config = dict(
    n_layer=8,
    d_model=192,
    n_experts=64,
    experts_per_token=4,
    d_expert=96,
    d_shared_expert=0,
    activation='tanh_gelu',
    moe_layers=[0, 1, 2, 3, 4, 5, 6, 7],
    router_score='softmax',
    normalize_top_k=True,
    routed_scale=2.0,
    balance_loss=0.0113,
    balance_bias=False,
    init_std_router=0.0399,
    lr_router=0.000738,
    n_head=2,
    n_kv_head=2,
    head_dim=96,
    vocab_size=8192,
    norm='rmsnorm',
    norm_place='pre',
    norm_eps=1e-06,
    positions='rope',
    rope_base=500000.0,
    rope_fraction=0.5,
    qk_norm=True,
    attn_scale=0.102,
    tie_embeddings=False,
    parallel_block=True,
    init='uniform',
    init_std_qkv=0.0426,
    init_std_o=0.0426,
    init_std_up=0.0426,
    init_std_down=0.0,
    optimizer='ademamix',
    lr=0.000871,
    beta1=0.9,
    weight_decay=0.34,
    lr_head=0.00748,
    warmup_steps=289,
    schedule='wsd',
    decay_fraction=0.801,
    decay_shape='linear',
    final_lr_fraction=0.0,
    batch_tokens=65536,
    seq_len=256,
    doc_mask=True,
    z_loss=0.0001,
    train_tokens=263900000,
    steps=4027,
    dataset='wikipedia_en',
)
Below are experts of layer 4 (counted from 0) of a mixture-of-experts language model. Rows are named router (the router's row for the expert), down (a neuron's output weights, with its number) and show model dimensions 0-191. Each number is 128 + 32 x the weight over its row's rms, rounded and kept within 0 to 255. Numbers have three digits each.
After each expert's rows: a language model's description of what the expert responds to. This comes from a sample of Wikipedia text that the model never trained on.

# expert 17
router:115095160141194149135116150119141193138103173157127134095083142087110146161100159184072108165103198114143172109087080085120074154099115085079074131062150142174184115076160078219140134158144138116124121133135062141115129085131125100118075121163158128132059187191126144130112122129130123110150105089136176153151100167150095131154128122137107126175116124128141144154110132141119199109093063099160092120090120069094113109089159142113151098188137096124111128142072133097066139186147145107089085153153076153124124135122123138130060110057140142115085154105094166174154140110143133141
down0:181119122184093163154126185109101133159096122101054138119155185120086081127137159108080110153107146144136170141133103059126155162092153164123138120143121116129119144104086174135148155160162139140131131145176083149171121120155057061146190068148145065122083168154125041095153108125141165125107147127085132192168137124123158152206164087123185145123147175157150095168173154111113176114157126151080116153098131065056105120085116071123105120117145141135135115180184147129067123088141110099155104161116175128146144146149131096130153103065148137076160126128111164161123128109084160169
It responds to: Mid-word suffix pieces

# expert 35
router:134147151090155115103069119192108075163128178157104159105161153099136127098135118122147116132081141106161141138142109138118095081167146116124165180096104145158151160190109136104132142148052127147080109196131122165139094056081160146130163148133152181140104151123192161085168146163120183066168129151157126083182121151072112158084154170100196085160122152152086121100163110066165103101070109123089086115128179147110135138095086149114127104109066120171120126154173135138141068122179132130171143191130143122120132131115084072068093077130134159137094138145167136111186161088102122156
down0:122102115153169124112131072165114207172150195121139048082131157113124117127125165166120130191132164102165096104151109141127168085201113111143120078098135100146145091121127102117095087082078137170146145139092170097094049119155112074110173061163155130177120200149138093132099097126114153099129157135117116107132084110131156086103124088101163122159119118132163090102113150101155194164087160154167126122146123140152168193132163164086112119145106083140151114114119106082150111131087117135087156051142120159165188110088099173136091132076204122143170111142114115086144146184108086125
It responds to: Table cell pipes

# expert 34
router:120113127100150138171200107127162155099111106077141087149111102143116181108156037134166166075125115125160149122124181098136182065092114124119104116135119132112160188123143086144117077160107092111083130158071151118157161148098205191079137098135117159131186148158098145095112163157146095128087131204129089072100096109100105148159141111131155129167127143115151071110136093106119133112087107189095118078111142146133130122112091068099087157129093096162136084186182128155158121090105184151154184134128153125112176087113126097109095084157099160154141099053109173095102129152142182090
down4:179161225138090129134137192150193130135146173112132117148129170117182099139132170139096127129144148181091161139194137126120084125097103112118061188093120116112139138084155116189123143130085140051151101122093105151130037146106163163074145127129105146104172112147139129073064168124055140194135089118119145136076166068099162124143147111132092167088080163120070132096143182167164137129130117139167116152092093131178132110119096106127162138123106111182111161105086107178101128148142077109159106099104181149134139138162167131114140127149167084184105118115188149166134092135132120115
It responds to: Clause boundary punctuation

# expert 40
router:113149077173156130125153097102079111129158106140117099110103128129110089169077129161142062113100080063122171207115148085133101122120167085106148148138130074068109110105129165153145058149160181145138139066090173140109106108124186137210113104192164136173063143120190121158153099130103128142157142124136123157103144041146133156188116134132148137107166109183099130175102150135083100153096114085079101111125131107119147176149174114098125111180180156169156101103128075102125131103139122086103094159140166160131081146101179114159166178109152180168130123125169124142106079080097124129
down0:062136144154112089136165140153104140156120088177096124144095111150148118151147179106150116138131063149132146090163174116088188100100124112144116127109094128135147132098164138046157134132174206112176159167170118107113130136103164167146166128159150101147114144094144096149086119142127141160153125178101137088133150130162078131104094134150182228095144091140200164107102109132151110125167141103156159145143094136160188136151098118130161192134189222143083129129120114178112124165133148146134105134225196128151077130115114097114146098169196134120094159180170167109089137080106116111
It responds to: Name word endings

# expert 13
router:125106116104148200107109186139108093090107136147161090068093185099103175123172110181138141079128152118097113149104152082103153192169103116067170098164109158141187122134103161139107118124161124138130134110095087121118144111090098094227163093157088096163147147178091154110104119135126117111098147107148160155110134143160188157147150094095065145104139122081160117118200122121114150123091143120177093050089063165160058165164144083079117139177080111127117114128127134119137140122142133098077096215087130114124084098123131139158080162064131122112082121091105176117141123142109138140
down0:124165141173168160085135095151092133080067115184118163103104091119070162154088117153113065075169171076122160141157120118105093097102146105137067162116184108087112134141086175084178185111138107168142107139081038149125160108114115099099153107136117164111152127071142110185156081196123123129103113102138117115125156147097152074140140093151113055126172138094112152042118121131117142147181109179104121115130124143205144120152136065117135063069120102167135089159184122130128119132126138158137119144086100172152112136124136152097140073122119123154085103085096121113158138059139137082
It responds to: Word-final role suffixes

# expert 43
router:104126159100135138135119156115179139070105177150121168140202130125147116163156153121105091097130130110149147131220151101126044138196203167169103093143183112140109149152119160144128094139142154115142128096171122062152147161098147096126149106117125154147062123114168147166185102159120138104146159094074119110119091108164093229106150065171085128157124104155122153173111132089144080170099135110164122164135188091160148139150116149117077145103085115076107138134109146107134133119177134059111108134109169159166096178107115105098121182122153105147071113101105119163168097162125158204
down0:084100135107124132116126052160148139116098161104110155141188183119120021121170104143137111122133137105145128077133120170084157149103142111125165096134096146167167086117144086117152121147139121083090104097178089122168119167117066156156216145101148133089106154132179124177179190140110092099157178115111121131123097144166177144090162071090107056096137068132117163090122102125106123162144142123118085136160090126124158150156184143129099152093160146099131123139095100097089158123093168120100079109138111172136113201134155128160091134181123118136114117092167111169227126195133169159
It responds to: Name-start pieces

# expert 36
router:180131139136155129181197101113119119164123174098160074075094148084143145095148079138158196104104112180112093137176124094162170093105128104181085117086115079073175149093169119163105169092168101106153087150140113129138076089072216193153169163115185134144151161167151093125142144165136085142156120150148106129129119126141117150122140106130182094135140147146081157098087098077153112109071149118063155128147161148125149062076077103167125094177134128146169105132206108114172138127103136124165155125156144141090136119161118123156136160167102195087107091105109175106092142119124149144
down0:145129183074084139115089142082176139096120144086136125164108100111079069148096133106131155117121098117098143121145149121129100148144108176109111145103219134097141107110131072130122098087110202151111130166093163149151133139120092202136078145080121139185092142141150141135144158199116138094123140121107183105090094121045092073131095137175152160125141112148105066120171121121118162079131155117113106162147095146129188098115126092155083115102101121148115140144172165058099157098060127126155152158153123131134086146060148160100142181177131134164150156058181198071123130143117089076
It responds to: Commas and opening parentheses

# expert 55
router:148185107129112159190159087089092156130137104193143121164165122099085083188069131092134124134122138173104159158144126056184142112131187140103074142094138156112134120133076167145151134088176161124191116151172073147173143099094109127123140124107144135147086131118149166127150105124136121167141057111132142090169104077097105099138121103166145107135085121157165160174063190126105080129161100116117073187096131125097094149133118108112125148141160116159107073161134120143167137115173129095115111099064144125207069130124115197136066104169085140119154116158155168130053111177133109170
down4:153120132107060094115084127107135075132159115154171070071095169145141145153126091067112142120135079149101107132128088068130105199106118112118147119080138156127170115154134196126109132114121103153156139069167118208108120104125138164094129106095089130101189150069083124116141071111097200067121136122140122122110102120150146116057200137158060082129125124078076125123106100086180114120140206173159110096103114140085137146121145150129120139121083162114149130096127120138128079144054120173139078108107118166087191128098099061157098119104088116117112104131187135140153085132097150161
It responds to: Rare-name letters

# expert 14
router:159154125151055132179182135087116112089096093144056161189129119086105151092063110102098162122159138071124155048075136075117148178125134139119109131151109166130145148165083118143163081119167141209096072092134094109087174111121136137198083189107149147180135063115133129143131103159098153123155141090133148117145112102082112083168156135095092113136149081115134071141144142132183129168136094179126064085130128140126117121114178133113108135119171122113077150076141093145126132133121160171110195131078170109155096150133129116062087138158134091114119122148116126078156161143078177160
down0:184052124072120121129131110149175086141155136131154165122199180108095136084171128101182157133101159107135103152137048174122143113164050114136183139143147080074149172137160116082121140169140124163177130049117132136101131160114121121154171142115193135104129152149131160092107135173150151104147165106107175142162156109087137221108097126096124137101109132180095090112125128117127141103097139144149092105124158141083134061179144147128119127159154130135171115162061157056099153146149098131157118121149100127100158086138051076205142097122125096145161191104133100180146112109158099132
It responds to: Mid-word fragments, technical nouns

# expert 39
router:161128147077158071115155114176141153160110084079136117157090202115149114161052122092133105102160136181129157117152112095099156106148122112114180099140111114155149112186144091119146108151152139102128124102154150195149056131193136108128182201122114111119178133100100106196138140105168160145130081167094128072110164163133167114100090088122127139123122121147159122158115144149106194148197114135174136193108111114146085149169137148131098158100095121139134165136125138181156130152132118133139093067167108117117146111096200044104094098081161176162135102107094174152163197172081134164
down0:092073121122111180167097153131113133115120143092132113117084107163144096155112169094127144136168131126135134150132091041113145131112171162142116116095136122149173141179152100138100088125172116163110154112099092138087031191159177202127189106119166095058173143087145099153116159146103192196127166078080142122140133138203182153145120134153151100103121139148108155140120162091091141181138181147179128167114096090149110163195096165107080172137118102152154159074110129169170122083082128127146088116115118096108145122103155046095130147090146086163164157161108119096130141116124166138
It responds to: Numbers and digits

# expert 16
router:158104106071116100180088129173164142134128141131177133094131152121098135172145140128105119105127139110197124094104092157085054114132147096094180148120111117145177104157162133086148140081172055159148084125146177150151137115100138085108073131132113143081174068124090155129171098149173117076086073177134100128127150166124175125099146099101137156078090164150195052123127115118126069101158128109081095091169124187156167062180190130093091106138095106145078112140152074130138150082113140111176132073098179171143162097093114131116147148092124156114137097101138136152153143084184124119
down0:129158188145088150213146121178065158128114162140158151147173155146156118098167097094138147110124181104106162100089159079109150151157176051108122131160145151123123120085131110107152033055145141149124112182107116163108167236101104105143129142122100141096123096141150137105149111128104120118120140146120133107112102154072117147119137127140120192097097095116188068135151176093091129151159093161131105142130084136103173147157093118176131162078061092108070055187091128133173148158149143142115142107114112133129141086155126132072120126164170151082115140117099150164142047153139089143
It responds to: Units and numeric symbols

# expert 52
router:103136163196102084113080088128148078108135176068156126131132131144098113123115121081184149112124081137104102129153111093090152142164066076124181135146103128142112148112123140148115123129158133186121144135188163146164189065140158105174138195162130111116116141181107166068140131122118086102182128128126176176121108145158131112155180145138106145135144188138128087061132159134102101151099140142077132165107204050170062132156122088154164113066160153165160138127100086098115116115065059149150092051158114127124116082087101077176112139131160113103148092154098083153159137146121117117
down2:150131178151143189079127116115119130161092170101105145131143164166132103159108131166154176149122181160156177156164083099077097162142116152167124119140135154159145121145177116165100102162113101141099132109103120134145161111152137117169082111065157177106143139123162104190129123090131096144105080106125140119117058112160162135123156167081116095136127069149088124116164053110100139115093189124096130084176136088125150130133081107166125066174132109127098148151144131123033207128161099078145083119127143062155158134000123098092132109095119166104105142167159125105091164147133123171
It responds to: Past-tense event verbs

# expert 30
router:076117126167138152199113147150108113145103109136090118086157106100090105143154125196169122154156121167081123119085147189072143128173133123158136185131117052105062148149100150108134130173179070146094097069127162123136096150132068144136055062160094078082132162087118090144101111179168141109104137140097113130136170148115150128107120101100111146127142149159156173084120164120156070173160182122146121076160122120150098154198086120126100166151134092156105119113134087125104095166133043151141136131105095137185160147146060107111185139123099103149173122088109140135160155132196173123
down0:089079145124115084106142083153146063136186147089158200166153154143187087085124045114119160156119122091188176196115166186108141154112141118054143103140192125130100111125133124114080121120112091110112146114113140113124134066115129135207105166109169127143156171073055159129164121078127145066146133145065038118168145105157101211182137115135092190129118116097153105190116121111134101098105124111145124125127158133162147144081140109124138111155166147150110157110114201195148106133094146104081107094156172117096123139118132138117103130140169120105158152129097091114128131134149155133
It responds to: Of and ing endings

# expert 33
router:137098089137132119078174154103131164130151109109123103124101117150096139108078102167132156154130126121138143143091101044115142074125083073087134107099155136081147106089126071073119141117119093161133199124108054093084100111083145080107093140089171171139095147130097152109065173069073105139141144188119139106163168144128139134168144129153083123060132126074124119091194117117118157115161138150196139046115150142100124187104113115146093063134142186069155160126068161097107108132085178146133119179087090081132124110137102186167120134143148112077131121137162072161133136134147154143
down0:088118106131153140112161093148062093089184144087168101095170097109120132166109146126085126132168165194168101127110129120112165189095133133109130163179105110138138149093107168123076120096166175147155151182128150123134119114163090135135126122059133116072150174178138151133118150122094093190180125163158119146131139109118049111079122109093142050137067110097153124139121144115100139128141084127089114108133178095078098109144176135099105038096158111206173112107123161113117149142162129142163202177122047130157152078133152162131124107106109100129133065135161113096067102112138145072
It responds to: Nouns after determiners

# expert 48
router:100140130130090091115098114128087160132152140097090084156136127178063086187118111151120071153123167116204109142136066150179152083080164156081084125101131120099173147130117103200179125116139098137097151177103157100112113107138125140090130124149116151142165104144171105106086169142134148144135113187100205102098153094122119072092109186137152108179088138159193165094170155112142156129193100109158094143165124164169161185108126194159101138104046098132117108133136174081108114138134196092148143099105069142127041114126115134152167123133153147150140118071129139146120096098142088126
down10:146140137119124175163094138076180177156151085192087115150163132126103145093137086107103107124210188139164161143077119138140133168060186158120089172136101052112067096190100177093148139169140101139135137173082120147153168116126144096126117136159138175171062170154077184159146137137167125112173084107092124160126129118095140090156127110079118117139130085155095192124175162133158117145148058155163135157143112098134149146104118157086165150118166118128196171082142128146118105105139085093164098162130185143137118129109136123137165092188116113134103125157130126116055079142124097068
It responds to: Years and abbreviation letters